Experts of a small language model.
Size: width 256, vocabulary 8192, 42.7M parameters.
Below are experts of layer 8 (counted from 0) of a mixture-of-experts language model. Rows are named router (the router's row for the expert), up (a neuron's input weights, with its number) and show model dimensions 128-159. Each number is 50 + 10 x the weight over its row's rms, rounded and kept within 0 to 99.
Before each expert's rows: "comes after" lists some tokens at least twice as common just before its tokens as in all text. This comes from a sample of Wikipedia text that the model never trained on. Tokens count by the router's weight.

# expert 40
comes after: "\n", "  ", "-", "|", " Nominated", " Party"
router:60 43 57 31 61 43 83 67 27 53 54 43 56 62 51 39 47 55 37 48 46 41 45 51 45 35 38 41 59 38 41 48
up0:56 54 48 51 63 50 47 49 51 66 18 59 52 70 49 58 55 39 49 64 36 45 37 39 34 48 39 68 48 66 38 61
up1:72 37 62 55 32 38 44 50 42 52 51 44 53 38 45 43 61 70 48 42 63 59 48 40 47 46 21 71 48 32 47 52
up2:50 33 55 36 47 57 37 41 53 52 47 49 29 36 45 60 49 39 51 57 47 61 50 52 47 45 59 60 53 44 58 45
up3:38 52 64 41 50 33 52 73 37 56 67 58 40 46 52 54 57 48 53 46 57 50 69 35 57 57 34 47 39 54 37 44
up4:47 47 58 43 37 63 49 59 56 59 45 44 40 45 50 50 43 55 45 61 60 45 32 44 41 52 33 51 60 44 54 60
up5:44 52 41 42 44 66 58 37 52 58 50 39 47 57 49 57 52 50 40 41 52 56 48 50 49 46 65 61 54 25 47 58
up6:62 37 50 44 56 50 57 56 60 36 16 57 53 46 40 68 40 63 52 48 56 53 40 34 40 44 56 66 80 51 56 51
up7:52 57 53 39 42 49 44 54 53 49 33 58 46 50 57 61 45 42 55 72 65 48 42 51 55 45 53 49 53 42 37 44
up8:66 59 54 42 72 37 52 44 42 48 65 60 51 40 41 47 41 35 48 49 67 44 74 53 54 42 42 35 64 57 57 45
up9:58 47 58 49 51 47 52 58 42 53 58 42 35 59 41 50 50 42 45 43 50 55 33 22 42 52 59 42 54 52 50 41
up10:58 41 63 41 42 48 51 42 57 56 63 61 42 41 49 63 42 32 47 52 32 57 45 47 53 48 46 49 54 50 47 64
up11:51 45 75 48 46 38 58 75 47 42 49 43 46 43 40 44 65 51 35 47 48 54 35 52 64 40 40 49 39 42 44 39
up12:39 43 61 50 58 55 32 52 52 36 55 51 69 45 39 54 46 46 55 45 45 54 45 44 52 36 62 64 39 27 42 50
up13:48 55 48 44 29 47 50 39 45 48 49 66 44 35 55 58 43 40 56 45 55 80 56 49 43 56 44 65 32 63 59 61
up14:55 41 44 43 48 45 53 63 60 72 50 33 54 45 51 47 61 50 39 55 40 41 38 65 59 43 65 76 63 47 54 53
up15:45 61 50 52 47 38 45 54 51 50 42 45 61 43 48 28 61 55 49 34 27 34 46 41 27 62 58 41 65 50 51 63
up16:54 55 52 41 47 49 66 55 56 45 38 54 69 59 53 42 48 44 47 71 44 32 41 51 45 44 49 35 22 53 38 56
up17:55 63 49 40 45 50 54 49 60 58 56 47 59 57 44 53 51 43 44 45 40 37 33 56 37 48 69 25 53 48 36 39
up18:41 53 42 56 50 44 67 69 62 72 54 46 59 65 51 58 54 32 46 50 37 59 30 41 45 41 74 35 41 55 58 65
up19:48 48 54 57 36 47 61 76 75 50 46 45 44 59 52 49 28 44 67 63 64 43 34 47 29 53 41 49 74 39 41 63
up20:39 64 43 45 61 44 59 61 42 59 44 56 45 60 41 64 62 65 52 63 46 44 37 34 40 43 38 52 42 48 47 44
up21:64 49 59 53 66 37 57 59 36 57 38 42 59 30 39 52 49 55 37 46 47 56 54 55 28 47 53 61 25 47 60 65
up22:75 47 42 48 62 41 52 53 59 43 61 58 51 59 48 33 49 41 47 54 47 43 36 44 38 47 53 57 61 58 32 50
up23:40 53 50 50 43 54 53 60 51 52 48 50 43 40 46 43 53 41 51 51 39 48 40 61 33 43 52 59 37 38 45 60
up24:29 46 54 42 18 48 38 54 73 50 46 46 49 57 44 63 45 39 55 71 57 65 54 45 50 47 42 30 53 44 47 60
up25:30 43 50 48 42 54 46 53 47 47 54 60 43 56 47 47 38 56 50 65 44 44 43 52 37 38 40 30 53 61 42 58
up26:54 62 51 40 57 59 46 66 59 50 49 72 74 62 45 49 55 63 45 47 52 51 44 42 47 50 35 47 69 45 49 45
up27:45 38 62 43 41 59 50 53 71 71 45 62 39 50 44 59 41 57 58 43 53 40 45 58 36 33 59 38 73 42 61 53
up28:69 48 65 54 42 35 52 46 41 61 51 44 42 51 35 36 49 45 60 50 44 57 41 69 50 58 46 61 43 42 32 41
up29:61 52 61 44 50 30 53 64 48 23 42 39 55 50 45 54 58 64 43 53 50 58 66 49 38 50 51 44 53 70 46 24
up30:56 48 46 39 55 50 64 49 48 54 49 33 46 69 53 37 51 64 53 45 49 39 36 35 47 31 59 68 60 67 53 62
up31:47 63 40 47 48 61 42 43 54 52 40 48 48 61 28 61 58 45 64 42 60 56 38 17 38 38 51 50 45 62 44 54
up32:61 45 59 38 59 52 75 56 33 56 41 58 57 40 51 51 43 27 42 60 42 51 46 59 38 35 64 48 50 43 48 60
up33:42 65 47 44 57 64 43 71 59 51 43 62 42 35 27 44 41 43 57 28 62 41 49 29 48 40 67 40 52 55 60 65
up34:48 47 49 41 44 48 58 56 39 60 44 41 51 50 41 35 51 57 50 66 53 49 40 61 32 38 59 39 59 47 61 55
up35:49 44 36 48 38 62 50 40 45 50 73 58 67 51 43 68 60 39 45 54 59 39 50 47 55 38 48 61 42 43 52 50
up36:47 39 50 41 53 41 47 33 57 43 51 46 62 55 45 45 44 60 47 43 49 58 48 52 24 44 66 57 42 27 42 47
up37:54 54 40 49 38 38 54 51 63 35 57 55 57 45 55 48 44 35 51 34 48 54 54 52 66 58 56 32 46 56 47 51
up38:49 53 34 48 54 49 65 61 40 54 58 44 33 40 48 37 47 61 50 55 44 34 56 67 46 40 40 44 49 65 69 48
up39:41 47 42 41 36 43 61 74 58 55 59 52 28 52 54 51 38 44 53 38 50 37 45 56 39 48 54 33 66 42 66 50
up40:31 56 54 51 41 51 58 53 58 57 53 49 46 55 38 47 46 62 50 39 65 50 50 38 42 51 63 37 57 36 56 71
up41:32 42 42 42 42 63 62 62 65 45 51 58 75 42 39 40 50 34 36 63 77 44 49 44 42 42 59 40 27 37 52 46
up42:52 37 52 43 42 45 68 40 46 75 45 45 51 46 46 60 59 71 50 37 44 37 57 38 59 44 45 42 54 52 55 51
up43:30 70 53 34 42 59 59 50 61 62 31 58 53 39 56 55 66 48 51 36 66 25 56 40 53 48 48 45 44 36 69 63
up44:56 52 46 27 53 47 68 39 48 52 35 57 35 59 47 30 57 44 49 56 42 25 57 45 42 55 54 52 31 67 29 39
up45:66 61 34 46 56 51 47 46 47 56 67 44 37 73 51 43 47 45 40 41 65 57 48 46 65 48 58 54 52 58 39 44
up46:39 36 31 40 52 46 57 88 64 43 40 50 56 58 63 37 48 30 40 52 59 48 46 55 63 47 61 44 49 65 57 38
up47:55 51 48 53 55 45 46 51 57 51 57 51 75 51 41 44 48 58 41 80 58 51 49 58 43 40 46 38 65 33 53 46
up48:31 40 55 38 56 37 49 61 66 41 53 48 71 51 56 36 35 46 50 59 54 48 51 64 54 51 70 46 44 55 46 36
up49:49 44 56 53 67 54 50 42 70 62 58 38 57 40 52 41 50 42 67 55 55 41 68 50 56 45 68 35 63 44 45 44
up50:41 53 55 39 53 41 56 47 43 60 48 51 51 25 48 53 55 51 49 74 39 48 41 57 65 50 56 44 48 40 65 44
up51:37 42 55 33 52 40 46 45 36 65 41 27 53 54 41 47 57 56 56 57 58 58 52 56 59 47 70 51 60 54 60 49
up52:55 40 63 51 59 44 61 49 30 48 48 57 26 34 52 51 55 47 48 51 45 39 46 36 65 50 24 54 55 63 45 28
up53:47 62 50 46 46 52 54 46 53 62 32 88 42 72 49 55 48 49 55 46 54 27 47 59 49 32 61 33 41 57 54 60
up54:57 49 37 44 58 43 56 34 40 59 65 51 36 77 51 44 50 58 49 42 68 43 57 59 46 35 44 58 52 54 50 59
up55:49 35 39 59 47 64 55 46 29 47 48 59 45 61 53 33 52 65 47 51 63 47 63 69 58 45 29 39 65 53 62 62
up56:46 58 29 47 38 57 50 61 45 50 59 39 63 53 51 48 46 62 48 33 72 59 53 40 53 50 44 58 55 68 59 57
up57:50 62 46 35 55 58 38 56 72 68 43 52 66 56 36 52 42 53 61 45 47 47 40 32 44 43 60 64 35 43 68 55
up58:50 53 52 57 73 45 53 44 58 61 38 43 41 37 52 36 43 63 54 74 63 56 41 53 49 39 42 54 54 36 54 50
up59:59 45 32 40 44 51 55 82 56 44 31 57 64 46 45 37 39 43 52 42 61 55 55 48 59 40 52 42 54 42 61 53
up60:53 64 52 32 59 56 55 64 56 66 47 50 50 68 37 40 51 44 39 32 67 52 56 40 66 47 42 44 43 29 44 43
up61:50 33 50 55 33 47 61 68 59 54 49 42 51 65 40 39 56 58 62 48 47 54 53 58 66 42 42 37 52 45 43 40
up62:54 44 71 50 59 31 50 59 46 65 25 55 50 41 49 53 57 45 64 48 53 59 55 49 61 42 47 68 58 45 29 66
up63:40 42 45 45 34 50 54 20 50 35 71 38 50 54 48 46 39 49 41 65 50 45 40 45 46 48 54 57 37 46 46 37
up64:50 61 52 40 49 33 44 39 55 47 59 41 64 52 51 51 42 53 42 56 54 57 40 62 38 41 50 27 43 39 41 33
up65:36 53 63 49 37 62 57 39 46 61 61 59 64 50 48 63 42 30 52 49 48 36 51 41 60 52 65 39 34 47 53 78
up66:40 51 48 55 51 45 54 63 43 60 61 56 49 54 38 55 40 39 43 59 37 55 52 52 49 54 71 54 60 42 58 51
up67:30 51 42 50 46 59 56 60 30 49 45 48 63 67 50 45 44 45 45 42 42 43 57 38 44 42 63 56 28 53 37 43
up68:63 49 44 32 45 53 59 58 66 58 46 53 45 56 39 63 45 46 47 62 56 44 45 57 53 32 61 33 53 23 44 34
up69:32 43 73 47 54 43 61 61 44 53 54 58 68 25 35 62 51 48 40 66 57 53 64 49 61 51 31 71 34 36 59 49
up70:51 46 48 38 57 47 54 64 40 67 34 49 55 39 50 74 58 55 52 60 50 36 52 49 59 45 61 38 50 41 63 55
up71:65 41 56 59 46 58 59 55 58 59 55 62 50 61 51 41 45 74 59 44 48 37 47 47 36 59 51 36 52 61 46 38
up72:48 56 54 39 55 53 53 40 52 35 53 44 86 42 44 54 42 68 68 64 51 52 71 52 29 51 42 57 66 43 46 50
up73:57 52 55 46 60 51 48 48 54 60 53 53 59 30 49 42 54 40 56 70 64 54 59 70 62 41 51 39 65 35 58 44
up74:61 31 26 44 59 58 90 57 43 47 58 56 54 53 54 44 42 50 46 40 53 24 46 53 59 43 58 53 61 55 53 47
up75:45 43 41 38 60 41 62 55 46 55 60 50 47 57 48 33 60 54 49 37 41 39 60 66 33 36 42 60 43 70 54 53
up76:45 50 47 48 35 52 41 43 47 59 45 64 54 30 37 46 56 59 54 61 57 47 44 61 58 40 50 55 71 24 57 54
up77:61 44 60 54 64 43 59 38 49 34 49 55 44 58 49 53 42 61 57 36 53 57 69 48 45 34 33 37 49 50 45 43
up78:34 45 79 40 47 50 46 37 41 51 68 44 41 55 37 39 46 49 43 22 53 50 44 44 35 49 65 65 55 43 50 49
up79:47 69 49 31 51 43 69 57 47 59 49 44 51 49 52 45 54 61 44 50 66 24 70 47 55 39 49 59 35 43 31 62
up80:43 42 40 44 55 45 57 53 49 54 59 47 50 41 46 58 55 40 47 55 51 35 47 35 75 45 36 62 40 67 51 44
up81:77 53 44 41 74 42 58 65 62 58 49 59 52 42 31 59 61 47 50 63 48 31 51 62 44 48 50 46 62 29 41 48
up82:61 59 41 45 59 50 51 38 52 71 63 47 35 35 45 60 45 51 52 61 48 55 53 59 49 49 46 40 56 69 48 42
up83:41 46 47 31 46 36 59 62 64 47 58 66 50 42 49 38 44 30 46 49 46 35 49 54 44 36 46 32 62 46 41 50
up84:57 36 52 39 38 39 59 62 56 45 52 45 57 58 45 50 36 31 39 34 45 59 61 54 52 47 46 48 63 35 51 50
up85:44 58 63 22 29 43 48 58 49 33 53 58 44 47 45 57 49 42 39 41 52 64 35 40 52 48 74 52 57 51 40 42
up86:47 34 65 46 54 40 63 60 46 51 42 48 36 54 57 64 61 38 53 38 33 66 42 40 51 38 49 44 50 46 57 43
up87:72 41 53 42 51 43 49 85 61 68 53 42 44 47 34 51 49 59 67 58 55 64 45 54 57 41 45 51 40 43 49 58
up88:57 48 62 44 58 53 40 46 57 46 48 49 69 57 40 46 47 35 31 61 61 68 41 47 41 44 79 72 46 42 59 44
up89:43 49 68 56 38 45 55 45 51 43 59 46 54 41 50 53 41 62 52 50 32 69 39 47 43 39 47 65 51 50 44 58
up90:62 51 56 45 33 51 77 51 41 51 62 49 43 59 44 32 43 50 52 48 43 43 47 54 50 37 44 55 54 57 53 51
up91:53 50 64 37 56 38 57 60 35 44 49 50 59 42 55 47 44 35 52 46 44 43 60 54 56 54 23 54 32 63 57 56
up92:58 47 38 34 47 55 46 59 38 53 64 61 43 34 46 53 48 49 45 48 53 33 56 55 57 44 76 41 39 33 38 49
up93:61 45 57 28 50 48 65 42 33 50 58 47 57 56 50 51 56 38 47 55 49 38 49 44 62 43 68 41 19 53 53 51
up94:51 65 45 35 55 51 57 36 58 40 58 37 61 37 37 40 54 46 51 58 66 52 58 57 55 36 57 56 53 39 56 61
up95:50 41 48 41 66 41 52 63 31 57 53 59 48 26 46 58 52 57 55 50 37 49 44 58 61 49 40 59 55 68 44 30

# expert 32
comes after: "\n", "|", "\n ", " 7", " 5", " MF"
router:50 46 43 48 59 54 79 54 29 42 48 56 55 62 56 47 38 40 50 56 43 26 55 44 40 45 51 33 57 39 45 59
up0:68 36 36 50 58 48 47 41 38 68 48 41 41 60 47 44 44 43 43 43 72 51 40 49 88 44 54 60 57 53 51 66
up1:59 53 48 44 51 39 54 53 72 73 47 58 51 51 44 49 52 45 48 73 58 28 51 61 40 32 37 37 34 33 64 48
up2:45 51 52 36 57 42 56 69 40 47 50 43 36 39 51 50 42 32 48 48 42 46 65 39 42 49 54 44 37 40 28 45
up3:75 44 47 37 61 46 61 60 55 50 56 70 31 44 38 68 53 58 33 45 49 55 51 49 51 55 42 49 67 35 40 51
up4:48 59 43 47 65 57 58 66 50 55 41 78 60 40 58 49 44 19 62 57 53 47 30 47 49 48 57 53 27 49 52 27
up5:53 61 56 48 68 44 58 61 46 33 38 60 50 40 31 47 47 54 50 55 43 43 41 59 46 44 47 54 41 35 54 35
up6:58 49 40 62 58 50 53 65 76 44 33 54 38 61 53 55 48 25 55 49 46 55 73 47 54 47 58 50 56 42 33 61
up7:56 62 49 65 50 58 52 55 29 42 49 41 44 44 49 48 45 30 53 49 63 53 37 39 67 66 50 29 61 46 45 46
up8:51 60 56 53 61 60 53 50 51 58 41 60 43 49 46 44 38 48 58 78 55 39 54 48 56 51 46 42 59 45 63 38
up9:45 62 56 36 48 46 62 58 46 53 45 41 42 63 43 50 55 58 51 38 51 23 55 45 57 35 50 47 31 42 43 49
up10:41 36 40 39 52 54 62 49 63 43 63 39 60 42 50 39 44 51 35 56 60 29 43 56 42 48 38 43 53 30 50 55
up11:45 28 45 52 64 46 65 52 40 35 53 71 45 49 54 38 62 47 42 58 64 46 37 55 71 46 58 63 41 44 42 50
up12:56 60 58 45 59 29 52 35 47 72 62 49 50 47 55 39 63 29 67 56 50 49 56 50 67 46 49 31 47 38 52 45
up13:49 65 52 32 41 46 57 46 54 39 54 43 57 55 41 55 69 58 57 48 48 16 32 64 50 59 60 45 66 43 42 67
up14:36 59 59 53 30 49 47 41 49 50 42 46 46 40 41 43 62 73 65 50 47 54 38 42 36 51 48 37 74 57 51 56
up15:65 52 51 41 62 56 56 52 33 56 34 56 47 42 41 50 45 46 53 47 32 47 59 48 52 48 63 52 49 57 41 51
up16:45 54 36 49 66 44 52 37 53 45 54 78 41 55 59 57 57 33 49 57 53 45 63 62 44 61 60 45 26 57 43 41
up17:32 50 52 36 42 50 49 63 42 53 51 72 65 52 50 41 27 54 37 59 53 35 52 47 46 48 64 38 36 49 44 53
up18:50 55 53 44 58 56 62 61 56 50 69 67 56 57 45 53 37 62 43 34 45 56 57 43 38 47 40 33 59 38 49 55
up19:51 35 42 64 50 43 47 59 43 47 52 43 53 48 52 33 53 67 62 44 55 46 45 54 50 45 45 52 38 41 63 58
up20:54 52 51 39 47 54 53 57 43 69 49 55 74 43 41 58 45 58 41 46 50 42 49 50 58 41 62 40 25 48 60 56
up21:50 55 54 50 55 50 59 68 52 28 36 67 59 48 52 50 50 44 50 31 47 46 59 37 37 72 66 45 49 61 23 56
up22:64 57 57 43 48 70 42 42 58 29 34 60 62 57 46 50 36 37 54 63 46 28 47 60 32 47 67 45 37 45 34 63
up23:51 53 43 46 34 62 48 60 65 37 27 47 60 56 39 65 32 42 57 55 68 37 43 30 30 56 58 07 53 42 39 57
up24:64 46 54 47 40 57 70 61 47 53 67 44 38 51 54 51 47 64 45 24 62 42 66 60 52 58 40 54 50 45 56 49
up25:43 46 45 41 31 59 66 61 43 51 56 44 67 45 46 69 28 55 43 40 47 44 51 28 32 53 45 54 57 44 50 55
up26:54 53 56 43 62 55 53 43 52 76 43 44 56 60 58 42 43 45 52 58 37 50 26 51 44 38 52 49 65 49 59 48
up27:53 59 44 47 55 59 62 45 37 59 30 47 53 56 42 57 56 56 55 49 46 53 55 38 37 59 53 61 51 48 42 64
up28:51 47 56 35 43 42 43 61 49 52 56 53 61 45 44 41 53 58 51 66 75 20 46 59 58 31 47 42 48 63 55 45
up29:40 44 60 55 45 58 55 62 56 43 30 47 65 39 50 72 58 56 50 57 44 52 37 55 59 65 62 41 39 29 43 65
up30:52 45 55 40 68 46 53 47 46 63 78 30 58 42 37 73 52 55 34 41 47 44 57 41 54 58 47 50 41 49 53 52
up31:46 46 49 48 48 57 54 52 46 53 66 50 44 58 47 48 31 39 38 65 64 76 51 50 53 45 67 48 71 47 70 62
up32:42 51 29 47 45 52 49 51 36 53 58 49 51 62 47 63 36 50 54 44 68 58 67 39 60 43 59 54 32 51 57 45
up33:53 46 55 54 55 62 48 52 46 49 48 54 61 64 36 53 43 46 58 56 42 49 71 62 42 57 36 52 36 37 63 43
up34:28 55 61 35 35 44 59 66 51 56 65 43 52 42 49 55 54 66 55 35 60 58 33 52 47 48 37 54 70 48 47 57
up35:63 34 58 48 57 57 55 54 49 53 32 62 66 53 52 49 36 64 55 62 42 52 46 42 68 52 35 56 52 58 64 33
up36:26 50 50 30 33 47 51 49 55 66 56 45 54 47 37 57 42 51 47 61 54 54 73 48 43 44 46 55 47 25 50 72
up37:30 59 50 54 49 43 66 54 41 63 35 67 29 74 45 35 54 46 41 47 62 40 37 51 45 55 66 34 67 36 44 33
up38:37 62 47 69 53 43 59 34 59 24 65 32 57 58 62 41 60 60 49 39 58 56 55 28 47 50 59 56 24 55 54 43
up39:13 61 52 45 37 53 45 59 49 67 47 43 52 44 44 58 61 52 56 45 60 53 40 47 55 42 58 49 48 44 42 55
up40:79 38 48 51 29 46 56 38 37 54 56 55 46 56 56 43 68 60 52 49 72 68 35 48 65 49 44 65 63 37 41 36
up41:44 72 42 39 41 48 64 53 33 51 42 58 43 66 44 58 38 44 58 71 35 37 52 66 39 33 59 46 62 44 58 45
up42:31 51 45 29 35 53 65 59 53 51 39 62 74 34 44 59 35 57 55 54 52 29 58 47 17 40 71 50 61 43 45 52
up43:41 51 46 44 42 49 61 58 57 45 44 67 45 55 45 33 32 49 60 55 47 65 46 57 40 45 59 59 60 51 51 62
up44:23 37 60 43 65 55 59 60 61 50 50 47 47 48 54 47 53 21 48 47 47 58 59 35 33 49 64 64 43 26 55 49
up45:46 47 55 41 55 50 59 53 45 43 91 58 32 64 42 49 42 52 50 49 65 47 65 59 61 41 36 48 50 45 71 63
up46:47 63 51 53 71 61 64 51 54 58 63 65 52 33 54 50 45 38 46 46 19 46 44 57 23 39 49 56 47 32 49 55
up47:42 45 56 41 55 57 55 40 31 70 49 73 53 49 37 58 48 67 43 66 50 40 54 61 39 30 50 31 55 66 60 48
up48:71 54 45 53 49 47 32 62 51 59 61 60 51 48 47 44 45 43 40 71 57 53 51 37 37 51 45 64 48 39 33 50
up49:41 47 51 56 55 55 47 48 31 36 55 36 52 54 41 40 57 54 45 32 44 37 53 36 48 61 45 38 58 40 52 46
up50:47 44 63 53 57 40 53 37 66 35 38 35 38 60 46 23 41 42 55 45 53 46 53 60 54 41 59 33 44 53 54 42
up51:47 43 53 53 48 49 46 64 51 71 54 50 49 57 51 45 36 44 60 63 71 56 59 35 37 53 47 64 32 35 60 47
up52:32 58 48 47 61 54 61 54 51 40 59 53 38 62 55 56 35 39 53 44 45 55 55 43 44 62 35 48 59 36 69 65
up53:61 57 48 40 47 46 58 59 45 41 63 58 52 38 49 65 43 46 56 47 40 37 45 53 66 51 63 49 43 51 27 44
up54:52 40 49 63 42 57 43 36 60 47 45 42 65 50 37 76 54 42 48 43 39 41 31 38 56 46 48 60 56 38 49 58
up55:55 61 49 42 48 64 57 51 54 61 43 30 44 22 44 37 46 49 51 53 57 45 47 48 48 41 46 49 61 44 55 40
up56:55 47 33 34 58 57 43 60 46 68 48 56 26 42 33 36 44 54 46 46 57 48 49 58 44 34 61 41 64 44 66 62
up57:54 60 65 59 44 59 48 43 58 41 57 51 62 69 46 66 46 45 69 55 51 51 57 46 38 40 47 26 52 47 55 58
up58:61 56 64 61 48 36 61 47 58 50 32 57 48 62 59 47 45 51 69 30 62 46 43 50 55 65 40 43 69 47 43 40
up59:60 49 43 44 60 57 51 47 51 40 58 36 58 28 46 49 52 54 69 62 51 48 50 53 73 53 35 50 61 54 56 52
up60:65 57 39 38 57 52 56 62 67 58 52 54 59 50 39 39 50 67 45 49 50 44 54 57 38 47 27 65 69 57 46 55
up61:53 68 72 44 38 37 48 45 60 52 22 61 49 61 53 58 52 37 52 42 42 46 58 41 50 52 42 36 65 37 52 49
up62:68 41 59 53 49 49 37 45 58 55 67 24 56 36 47 40 23 44 63 54 41 54 25 54 54 38 48 54 60 47 59 58
up63:56 37 46 48 47 69 51 69 70 39 52 40 54 62 53 48 51 46 73 40 56 52 55 35 36 47 61 44 53 40 34 45
up64:41 58 65 41 48 47 54 54 51 43 40 47 52 28 54 50 69 45 69 52 31 51 32 41 33 53 47 41 67 43 52 54
up65:50 45 63 44 54 44 58 59 51 50 38 45 51 50 52 51 58 47 48 49 52 48 53 49 63 67 70 70 37 43 39 59
up66:54 63 37 54 44 57 44 47 39 57 50 47 47 49 50 45 57 39 49 58 47 36 57 56 43 47 63 56 36 52 32 63
up67:42 38 52 38 67 42 63 52 59 46 45 42 62 49 48 49 42 35 45 52 41 46 43 61 57 43 71 64 51 43 73 66
up68:47 41 42 48 54 67 56 58 47 52 40 36 61 78 47 38 47 44 53 66 52 51 48 51 35 49 54 74 61 33 53 49
up69:64 50 36 48 68 57 51 58 49 50 45 51 59 46 41 47 54 50 55 36 65 33 36 52 56 42 68 48 47 41 56 65
up70:45 43 45 37 50 43 58 49 34 62 48 40 41 77 44 43 64 46 50 35 33 33 62 50 51 46 63 44 49 39 47 64
up71:34 42 40 44 33 47 50 46 42 57 54 40 40 45 41 60 46 70 48 46 62 39 51 44 51 45 51 58 50 40 46 77
up72:66 45 58 36 53 52 65 54 69 55 59 38 54 30 50 27 49 46 46 59 57 24 42 64 38 61 56 35 42 42 51 45
up73:48 24 49 42 52 46 52 76 47 43 47 46 61 44 40 47 32 41 60 59 37 44 54 33 35 55 50 50 67 54 53 49
up74:57 44 51 52 65 41 68 52 55 58 42 63 67 45 59 52 49 38 40 53 61 56 46 51 58 44 36 59 36 64 46 35
up75:57 40 46 50 70 44 52 68 48 31 56 53 54 46 47 35 57 46 49 53 34 52 58 39 52 44 42 65 38 58 55 34
up76:35 67 42 50 73 51 51 46 49 60 72 48 45 49 47 47 57 49 60 45 61 47 70 51 58 26 40 55 33 56 40 43
up77:57 55 41 53 48 42 46 41 62 53 45 45 61 59 54 57 56 46 53 30 48 59 41 44 66 46 58 53 56 55 40 49
up78:63 57 48 50 61 45 52 57 60 48 38 55 55 61 50 52 32 49 45 53 53 43 61 55 35 53 50 46 44 55 43 45
up79:63 56 60 45 34 45 62 49 55 60 72 33 60 37 52 69 38 56 44 35 34 52 35 61 31 51 49 82 57 44 33 64
up80:45 62 42 44 40 50 66 68 50 45 27 77 39 58 44 42 59 34 61 43 38 49 58 40 52 65 65 47 60 63 34 46
up81:34 39 55 41 42 47 54 60 35 43 31 48 46 70 47 41 47 36 43 39 36 34 51 48 39 47 61 30 51 54 43 39
up82:61 55 64 45 43 41 53 47 51 60 54 57 72 41 47 42 50 76 58 36 52 45 47 62 50 27 43 44 47 51 59 42
up83:44 68 40 56 35 42 49 41 42 51 65 50 49 56 57 50 49 50 58 47 52 44 45 62 37 46 51 47 61 40 60 44
up84:48 37 44 42 61 37 54 51 50 52 36 48 46 56 49 30 42 44 48 47 51 50 52 37 31 40 37 54 64 46 66 61
up85:40 63 50 41 53 43 44 57 59 63 65 50 42 43 39 40 63 65 50 54 55 53 57 51 72 36 39 53 30 63 43 20
up86:60 39 50 49 63 43 61 49 44 30 53 31 55 47 58 39 60 38 65 49 57 59 59 53 58 51 60 25 39 54 43 52
up87:72 52 45 56 57 52 75 54 46 59 60 52 59 53 49 40 35 40 53 65 48 54 51 63 55 55 52 65 58 60 42 45
up88:67 46 37 65 50 55 42 28 37 43 53 41 48 40 48 36 43 55 62 61 53 42 51 50 57 56 57 68 27 52 55 58
up89:40 55 59 37 58 55 63 62 58 54 55 39 39 32 49 58 57 52 39 40 50 47 40 49 75 45 56 39 57 27 42 52
up90:45 52 58 53 58 61 31 39 51 68 48 66 41 57 39 63 53 52 69 64 32 46 57 59 42 55 50 54 43 45 47 54
up91:49 37 47 43 81 47 67 60 46 58 45 53 40 72 49 25 55 48 51 35 59 46 53 46 57 37 51 57 45 54 43 53
up92:26 45 55 34 43 35 66 54 58 48 59 56 73 52 53 67 55 66 53 59 44 64 49 40 37 46 60 62 50 49 53 58
up93:59 49 53 41 49 46 68 43 53 35 63 54 45 48 43 55 45 60 38 62 51 45 45 63 40 37 33 44 75 66 38 49
up94:49 36 63 53 44 55 55 76 45 49 57 39 46 35 48 71 41 65 31 52 53 29 35 47 51 44 42 51 50 34 69 41
up95:58 42 36 53 53 55 45 50 57 53 50 50 25 67 59 44 43 34 50 32 60 55 63 41 61 55 56 62 35 53 63 46